Weights of a small mixture-of-experts language model, trained from scratch on English Wikipedia.
Experts: 16 experts in each of 8 layers, 192 SwiGLU neurons an expert, 2 picks a token, a sigmoid router.
Training: a variant of Muon for the experts, 276M tokens, 7195 steps.
Below are experts of layer 11 (counted from 0) of a mixture-of-experts language model. Rows are named router (the router's row for the expert), gate (a neuron's input weights, with its number), up (a neuron's input weights, with its number), down (a neuron's output weights, with its number) and show model dimensions 0-255. Each number is 200 + 20 x the weight over its row's rms, rounded and kept within 0 to 999.
Before each expert's rows: "gets" lists some tokens that make up at least twice as much of what it gets as of all text. This comes from a sample of Wikipedia text that the model never trained on. Tokens count by the router's weight.

# expert 1
gets: " |", " ", " 0", " —", " 1", ";"
router,215,207,199,198,241,179,205,204,215,198,210,193,214,171,202,214,190,190,209,196,219,228,192,185,217,200,186,190,201,201,197,205,177,207,195,180,194,237,173,200,176,190,196,175,198,195,205,205,194,201,203,171,228,209,190,230,200,156,187,195,200,201,212,208,219,182,172,207,192,185,217,225,222,199,186,207,191,224,224,183,175,207,229,182,192,198,188,201,176,199,202,181,205,154,211,195,215,197,200,200,202,188,254,205,186,173,200,200,215,196,199,189,196,194,176,222,201,164,176,204,187,188,174,192,189,231,198,180,231,207,181,161,192,201,164,192,182,215,183,195,202,196,159,157,215,204,226,179,204,204,200,197,174,180,168,206,202,188,171,201,190,208,189,185,186,179,188,202,206,182,168,189,187,175,182,129,160,184,180,196,192,164,164,194,209,227,172,184,262,217,203,200,193,176,187,184,171,196,182,188,204,195,197,210,163,175,208,208,197,210,190,224,168,201,175,182,221,205,196,217,206,214,202,238,170,175,224,198,207,194,124,177,182,199,187,209,200,194,213,215,181,216,161,214,220,209,240,176,190,125,194,214,185,159,176,193
gate1,182,195,186,189,219,212,208,197,199,219,194,208,194,179,217,193,205,181,212,207,184,169,178,179,217,152,210,211,204,212,187,226,181,227,207,184,187,219,196,209,265,207,210,215,185,180,216,212,214,200,243,208,255,196,193,233,245,175,187,210,188,180,198,204,193,228,193,208,170,193,202,219,192,170,190,176,238,201,211,179,249,207,214,195,224,178,181,218,249,176,190,223,181,222,229,156,175,232,208,176,171,193,221,210,255,183,197,199,213,190,220,212,207,195,201,179,194,219,213,167,206,159,165,174,199,202,184,194,221,211,189,185,177,198,190,209,197,183,191,181,196,183,183,199,219,172,214,211,168,197,234,209,191,180,198,205,208,184,171,185,210,204,240,207,155,190,198,209,217,213,185,196,195,196,194,206,234,198,187,209,184,203,216,170,180,199,197,204,193,203,180,237,194,200,261,206,160,210,204,158,231,188,188,209,229,212,211,209,247,189,194,200,189,184,220,187,221,218,184,211,186,181,223,201,195,190,216,183,200,197,182,206,205,185,164,217,186,185,152,210,209,211,199,196,195,214,183,164,216,194,199,194,235,209,174,226
up1,233,189,126,208,198,218,209,191,196,194,172,160,226,248,203,192,196,163,161,222,184,172,194,196,210,175,214,198,190,203,203,225,193,212,149,187,222,193,172,208,195,205,193,208,194,214,212,219,232,216,173,207,174,189,208,199,181,190,165,215,191,196,196,205,201,205,194,219,185,161,193,185,222,246,230,223,206,211,203,177,214,215,188,170,177,194,189,195,210,190,213,195,192,180,217,195,194,195,222,180,206,169,188,213,199,216,190,195,224,202,202,197,228,192,202,195,189,224,220,193,164,171,201,211,214,183,194,172,176,206,213,228,188,218,227,210,197,212,191,217,236,182,211,224,233,172,192,167,194,214,229,181,195,190,218,201,226,217,187,219,190,200,164,212,197,206,232,196,185,192,186,210,208,194,217,223,183,193,220,209,208,158,211,217,219,193,206,175,203,213,173,212,190,197,221,228,180,192,167,225,230,195,178,175,220,184,213,165,231,217,201,228,198,235,168,220,242,211,155,176,195,224,243,201,145,194,223,192,233,221,169,185,218,216,182,229,228,213,199,189,194,211,198,201,201,189,214,195,176,232,217,197,166,189,199,186
down1,186,174,212,194,187,212,190,218,189,191,238,204,173,202,217,197,203,192,188,211,208,204,226,217,210,181,186,206,224,235,197,233,195,202,193,223,192,203,204,198,225,197,195,204,172,214,192,199,208,209,232,195,202,221,231,199,208,208,204,206,153,240,171,200,176,191,216,180,185,194,224,214,236,190,202,197,197,197,205,229,170,202,171,224,186,183,206,202,174,219,169,200,179,191,199,220,181,161,243,185,166,224,207,227,201,229,189,205,212,179,209,180,187,212,212,200,201,221,169,212,239,198,231,185,229,199,201,160,187,181,226,201,168,192,219,197,203,227,212,199,216,192,140,151,190,212,200,194,213,221,197,232,233,191,194,244,202,207,209,198,248,218,205,200,195,184,196,167,197,216,215,161,223,178,201,196,169,207,197,192,184,194,218,228,194,227,188,209,235,203,192,142,181,191,219,171,210,179,185,190,186,189,193,175,163,206,214,225,228,187,206,179,216,167,207,243,214,200,204,190,162,179,171,186,204,207,194,233,203,235,221,192,181,188,198,202,211,227,206,211,193,233,190,184,188,228,208,202,203,270,185,207,214,222,198,207

# expert 15
gets: " |", "\n", " –", " (", " /", " with"
router,182,179,214,188,191,227,201,197,181,192,201,171,207,207,210,197,179,212,209,173,211,239,181,213,238,219,203,180,196,161,169,212,176,216,209,198,198,220,204,202,199,196,193,192,212,197,213,190,194,202,214,173,235,226,207,187,181,192,189,205,197,212,177,172,238,205,203,201,215,178,197,184,230,193,219,197,212,205,213,176,218,207,230,129,182,204,180,218,194,213,194,196,246,193,181,188,195,218,211,186,208,170,236,174,209,179,213,205,201,188,186,209,202,175,210,217,205,198,189,199,195,200,178,204,200,214,244,180,216,246,182,171,200,194,190,208,186,189,163,251,244,205,192,197,228,165,247,187,204,235,187,179,187,218,234,243,219,194,150,195,199,198,191,177,207,196,178,179,207,184,187,177,189,208,187,184,176,200,181,209,222,170,167,203,217,220,169,175,219,176,224,189,209,194,211,184,184,213,202,174,190,176,216,212,209,167,194,250,177,237,227,208,186,188,173,204,191,225,193,209,176,202,202,215,187,176,184,200,196,207,164,197,186,181,206,212,242,179,211,204,178,220,157,207,228,237,214,211,238,169,198,179,218,193,200,201
gate0,199,193,205,186,217,216,235,208,182,176,234,196,210,189,228,199,213,200,236,175,163,203,204,216,230,223,195,163,228,195,196,226,186,193,236,197,172,219,212,224,194,206,195,196,190,196,200,211,210,182,252,216,225,214,188,216,197,176,217,202,176,206,207,180,221,192,239,193,212,189,189,203,203,170,196,174,170,212,208,193,184,210,188,144,195,152,157,214,169,214,222,170,207,199,218,207,244,198,237,189,218,223,216,183,182,213,224,199,205,184,199,205,222,192,180,185,227,201,191,219,195,181,193,161,234,184,212,196,204,215,227,221,185,175,192,197,187,165,202,220,191,204,192,212,206,188,214,214,197,176,215,203,192,217,241,222,205,182,203,198,183,176,192,215,197,211,186,152,167,187,196,203,217,234,223,199,200,199,222,180,193,155,186,212,210,216,181,167,202,212,202,172,197,204,209,201,207,176,206,209,207,209,184,203,197,192,216,221,204,231,238,206,168,192,245,227,189,243,207,145,183,173,186,250,175,190,176,207,195,180,187,207,164,180,169,212,210,188,186,194,206,203,189,184,196,197,198,172,177,165,205,192,249,216,218,194
up0,198,231,218,184,161,201,230,236,194,227,221,201,218,181,193,209,190,207,230,211,186,173,203,205,188,188,213,217,209,194,197,196,191,138,206,201,183,190,236,227,200,220,164,177,194,191,227,212,231,212,232,185,190,192,222,212,205,184,204,203,200,180,181,142,203,194,190,222,214,189,171,204,208,211,196,172,173,199,195,212,173,230,207,185,207,238,169,189,173,184,209,169,219,195,188,211,207,166,216,232,195,240,212,206,200,218,210,252,165,222,197,177,233,194,205,236,217,211,187,215,230,189,212,206,220,217,219,199,213,201,215,204,178,196,196,192,202,189,178,228,212,203,207,210,204,203,201,207,209,227,195,178,200,195,222,169,186,207,224,193,205,183,209,234,183,217,192,163,196,229,209,209,182,204,205,213,214,236,201,195,205,182,185,165,188,192,179,235,143,167,169,181,173,228,186,188,204,211,177,214,215,181,212,197,192,142,182,223,203,213,205,176,155,225,197,221,192,221,196,163,216,194,209,239,189,207,211,198,232,206,165,198,197,204,201,220,233,186,198,205,205,192,202,160,165,216,183,211,157,181,205,197,197,192,227,200
down0,210,190,169,212,183,230,180,194,203,219,209,151,205,167,216,191,171,201,206,183,210,237,216,210,187,195,186,169,180,183,196,163,206,194,165,181,216,209,219,174,194,235,210,208,213,230,196,194,228,192,249,218,165,175,256,207,214,197,211,172,186,185,173,200,212,175,229,184,212,178,206,214,218,192,189,191,201,178,131,205,203,179,204,167,215,172,188,228,180,200,223,193,181,222,178,167,182,212,209,204,207,201,236,156,193,222,190,200,174,181,223,201,168,218,176,221,223,208,196,195,222,179,203,213,211,196,183,163,189,181,199,197,190,236,192,185,185,193,243,195,194,191,222,191,217,196,219,210,231,182,224,218,211,172,214,209,174,227,252,194,221,211,196,205,205,193,215,197,171,239,183,213,179,197,189,190,227,209,218,206,237,229,177,208,196,225,180,197,204,216,214,152,202,194,205,196,176,199,196,224,198,177,187,205,207,192,227,258,219,192,178,211,206,228,162,167,174,199,189,211,198,202,219,188,177,195,173,196,166,189,197,201,206,217,180,192,221,180,183,198,183,198,217,194,214,225,203,191,212,198,181,189,205,186,221,196

# expert 4
gets: " the", " of", " in", " and", " to", " by"
router,174,209,211,189,207,215,202,209,164,159,192,206,232,216,236,196,172,243,190,157,238,189,229,208,196,186,171,190,197,197,193,230,177,201,181,208,221,184,198,198,180,198,202,168,194,177,180,202,217,193,190,220,231,221,194,215,191,195,229,231,197,199,215,179,220,158,206,193,199,212,167,195,207,208,213,209,180,225,176,201,186,196,210,178,172,175,189,190,224,220,197,181,209,227,177,201,208,226,193,203,220,177,217,183,237,200,201,200,220,171,231,214,195,189,197,215,183,204,159,218,187,185,207,194,163,225,213,215,239,236,207,188,221,214,171,208,181,205,164,202,186,165,204,206,203,189,226,174,192,199,201,191,188,214,195,217,214,177,205,180,165,169,209,180,224,207,199,190,224,190,207,199,187,195,199,174,181,184,192,223,209,167,170,207,188,191,191,208,220,177,210,207,209,150,228,201,227,181,200,181,217,174,226,184,206,187,162,200,190,201,166,164,178,171,180,174,192,214,223,215,197,218,154,215,169,205,174,200,193,162,157,183,191,217,179,185,209,216,195,205,184,198,152,161,196,252,227,200,203,187,220,199,203,190,211,159
gate9,196,185,210,169,174,219,181,222,204,182,210,191,195,187,233,219,188,199,176,227,217,198,213,218,157,198,207,230,214,199,198,189,188,230,184,183,170,221,190,144,197,198,232,176,221,227,173,205,252,219,191,210,198,198,179,217,179,195,214,188,222,185,202,208,210,216,189,228,207,208,174,171,199,198,214,182,220,228,185,176,178,243,190,174,173,188,189,199,212,215,209,207,199,192,243,189,157,197,201,211,220,212,196,229,196,193,214,225,240,199,203,168,207,203,194,234,210,132,177,234,192,204,238,198,213,200,212,181,213,209,232,154,184,174,183,211,238,208,190,165,167,198,207,182,212,199,184,218,193,239,225,204,220,222,218,206,195,199,186,190,212,176,191,218,212,204,184,222,150,167,165,195,214,175,186,182,203,196,179,207,189,224,200,189,174,167,233,192,199,209,202,175,213,185,205,199,235,217,187,223,212,221,229,189,205,212,189,171,214,194,192,217,232,233,187,225,199,192,225,220,187,191,237,180,205,195,195,189,211,176,204,189,213,204,160,208,203,213,205,177,189,217,187,162,215,205,201,224,213,168,183,177,213,199,197,174
up9,190,189,173,192,207,200,157,177,193,207,211,194,172,178,179,206,228,166,211,257,174,199,202,204,204,189,184,209,198,216,184,191,247,166,215,203,197,185,199,224,211,209,172,183,204,203,194,237,183,232,196,201,193,169,226,189,217,224,205,198,164,211,188,200,213,212,188,200,190,206,212,206,201,204,184,178,201,217,206,228,203,190,184,219,202,230,185,196,186,165,200,197,214,190,262,195,216,175,209,205,188,166,185,218,215,202,197,191,224,197,182,191,185,195,223,166,218,198,194,194,177,184,185,224,244,187,199,222,201,200,215,223,202,221,234,198,153,217,184,219,207,179,251,218,231,214,193,209,242,209,188,188,138,207,196,196,226,186,177,179,230,247,212,204,181,187,204,171,233,216,247,200,222,218,200,199,234,193,201,166,191,172,182,224,212,195,214,200,179,192,190,206,204,208,197,196,187,178,197,222,196,197,181,198,204,247,199,206,195,175,205,188,180,185,207,159,210,184,208,223,183,237,172,219,210,196,212,156,218,217,213,185,178,181,225,211,189,215,216,171,230,196,204,183,172,210,179,183,217,229,188,179,208,159,172,209
down9,219,214,193,158,193,171,209,220,185,196,187,213,171,233,202,212,226,186,224,200,180,213,166,190,195,225,208,226,193,212,173,198,223,190,222,177,203,199,211,237,186,207,198,181,198,186,212,204,176,167,222,202,200,192,184,203,233,163,204,188,202,169,175,198,221,196,179,178,183,189,191,204,194,180,209,204,191,182,232,207,226,225,210,198,214,193,201,151,199,217,195,192,195,200,195,228,196,234,223,194,214,180,184,198,236,217,226,202,186,197,198,190,211,207,180,167,172,221,213,227,162,185,169,171,211,186,218,202,202,209,202,209,184,205,188,191,211,226,191,235,178,205,164,184,198,197,214,164,190,222,214,194,183,236,215,199,235,186,199,201,180,179,207,186,162,212,183,214,222,195,214,231,194,202,193,169,186,236,176,209,178,181,248,221,171,218,198,247,228,213,189,195,211,216,207,229,203,209,208,183,182,190,133,252,199,186,199,198,183,196,202,197,186,180,189,179,181,199,212,192,214,229,156,213,198,159,212,178,192,205,199,191,181,164,181,187,216,229,172,219,216,257,199,205,165,220,193,212,224,219,219,200,214,236,174,184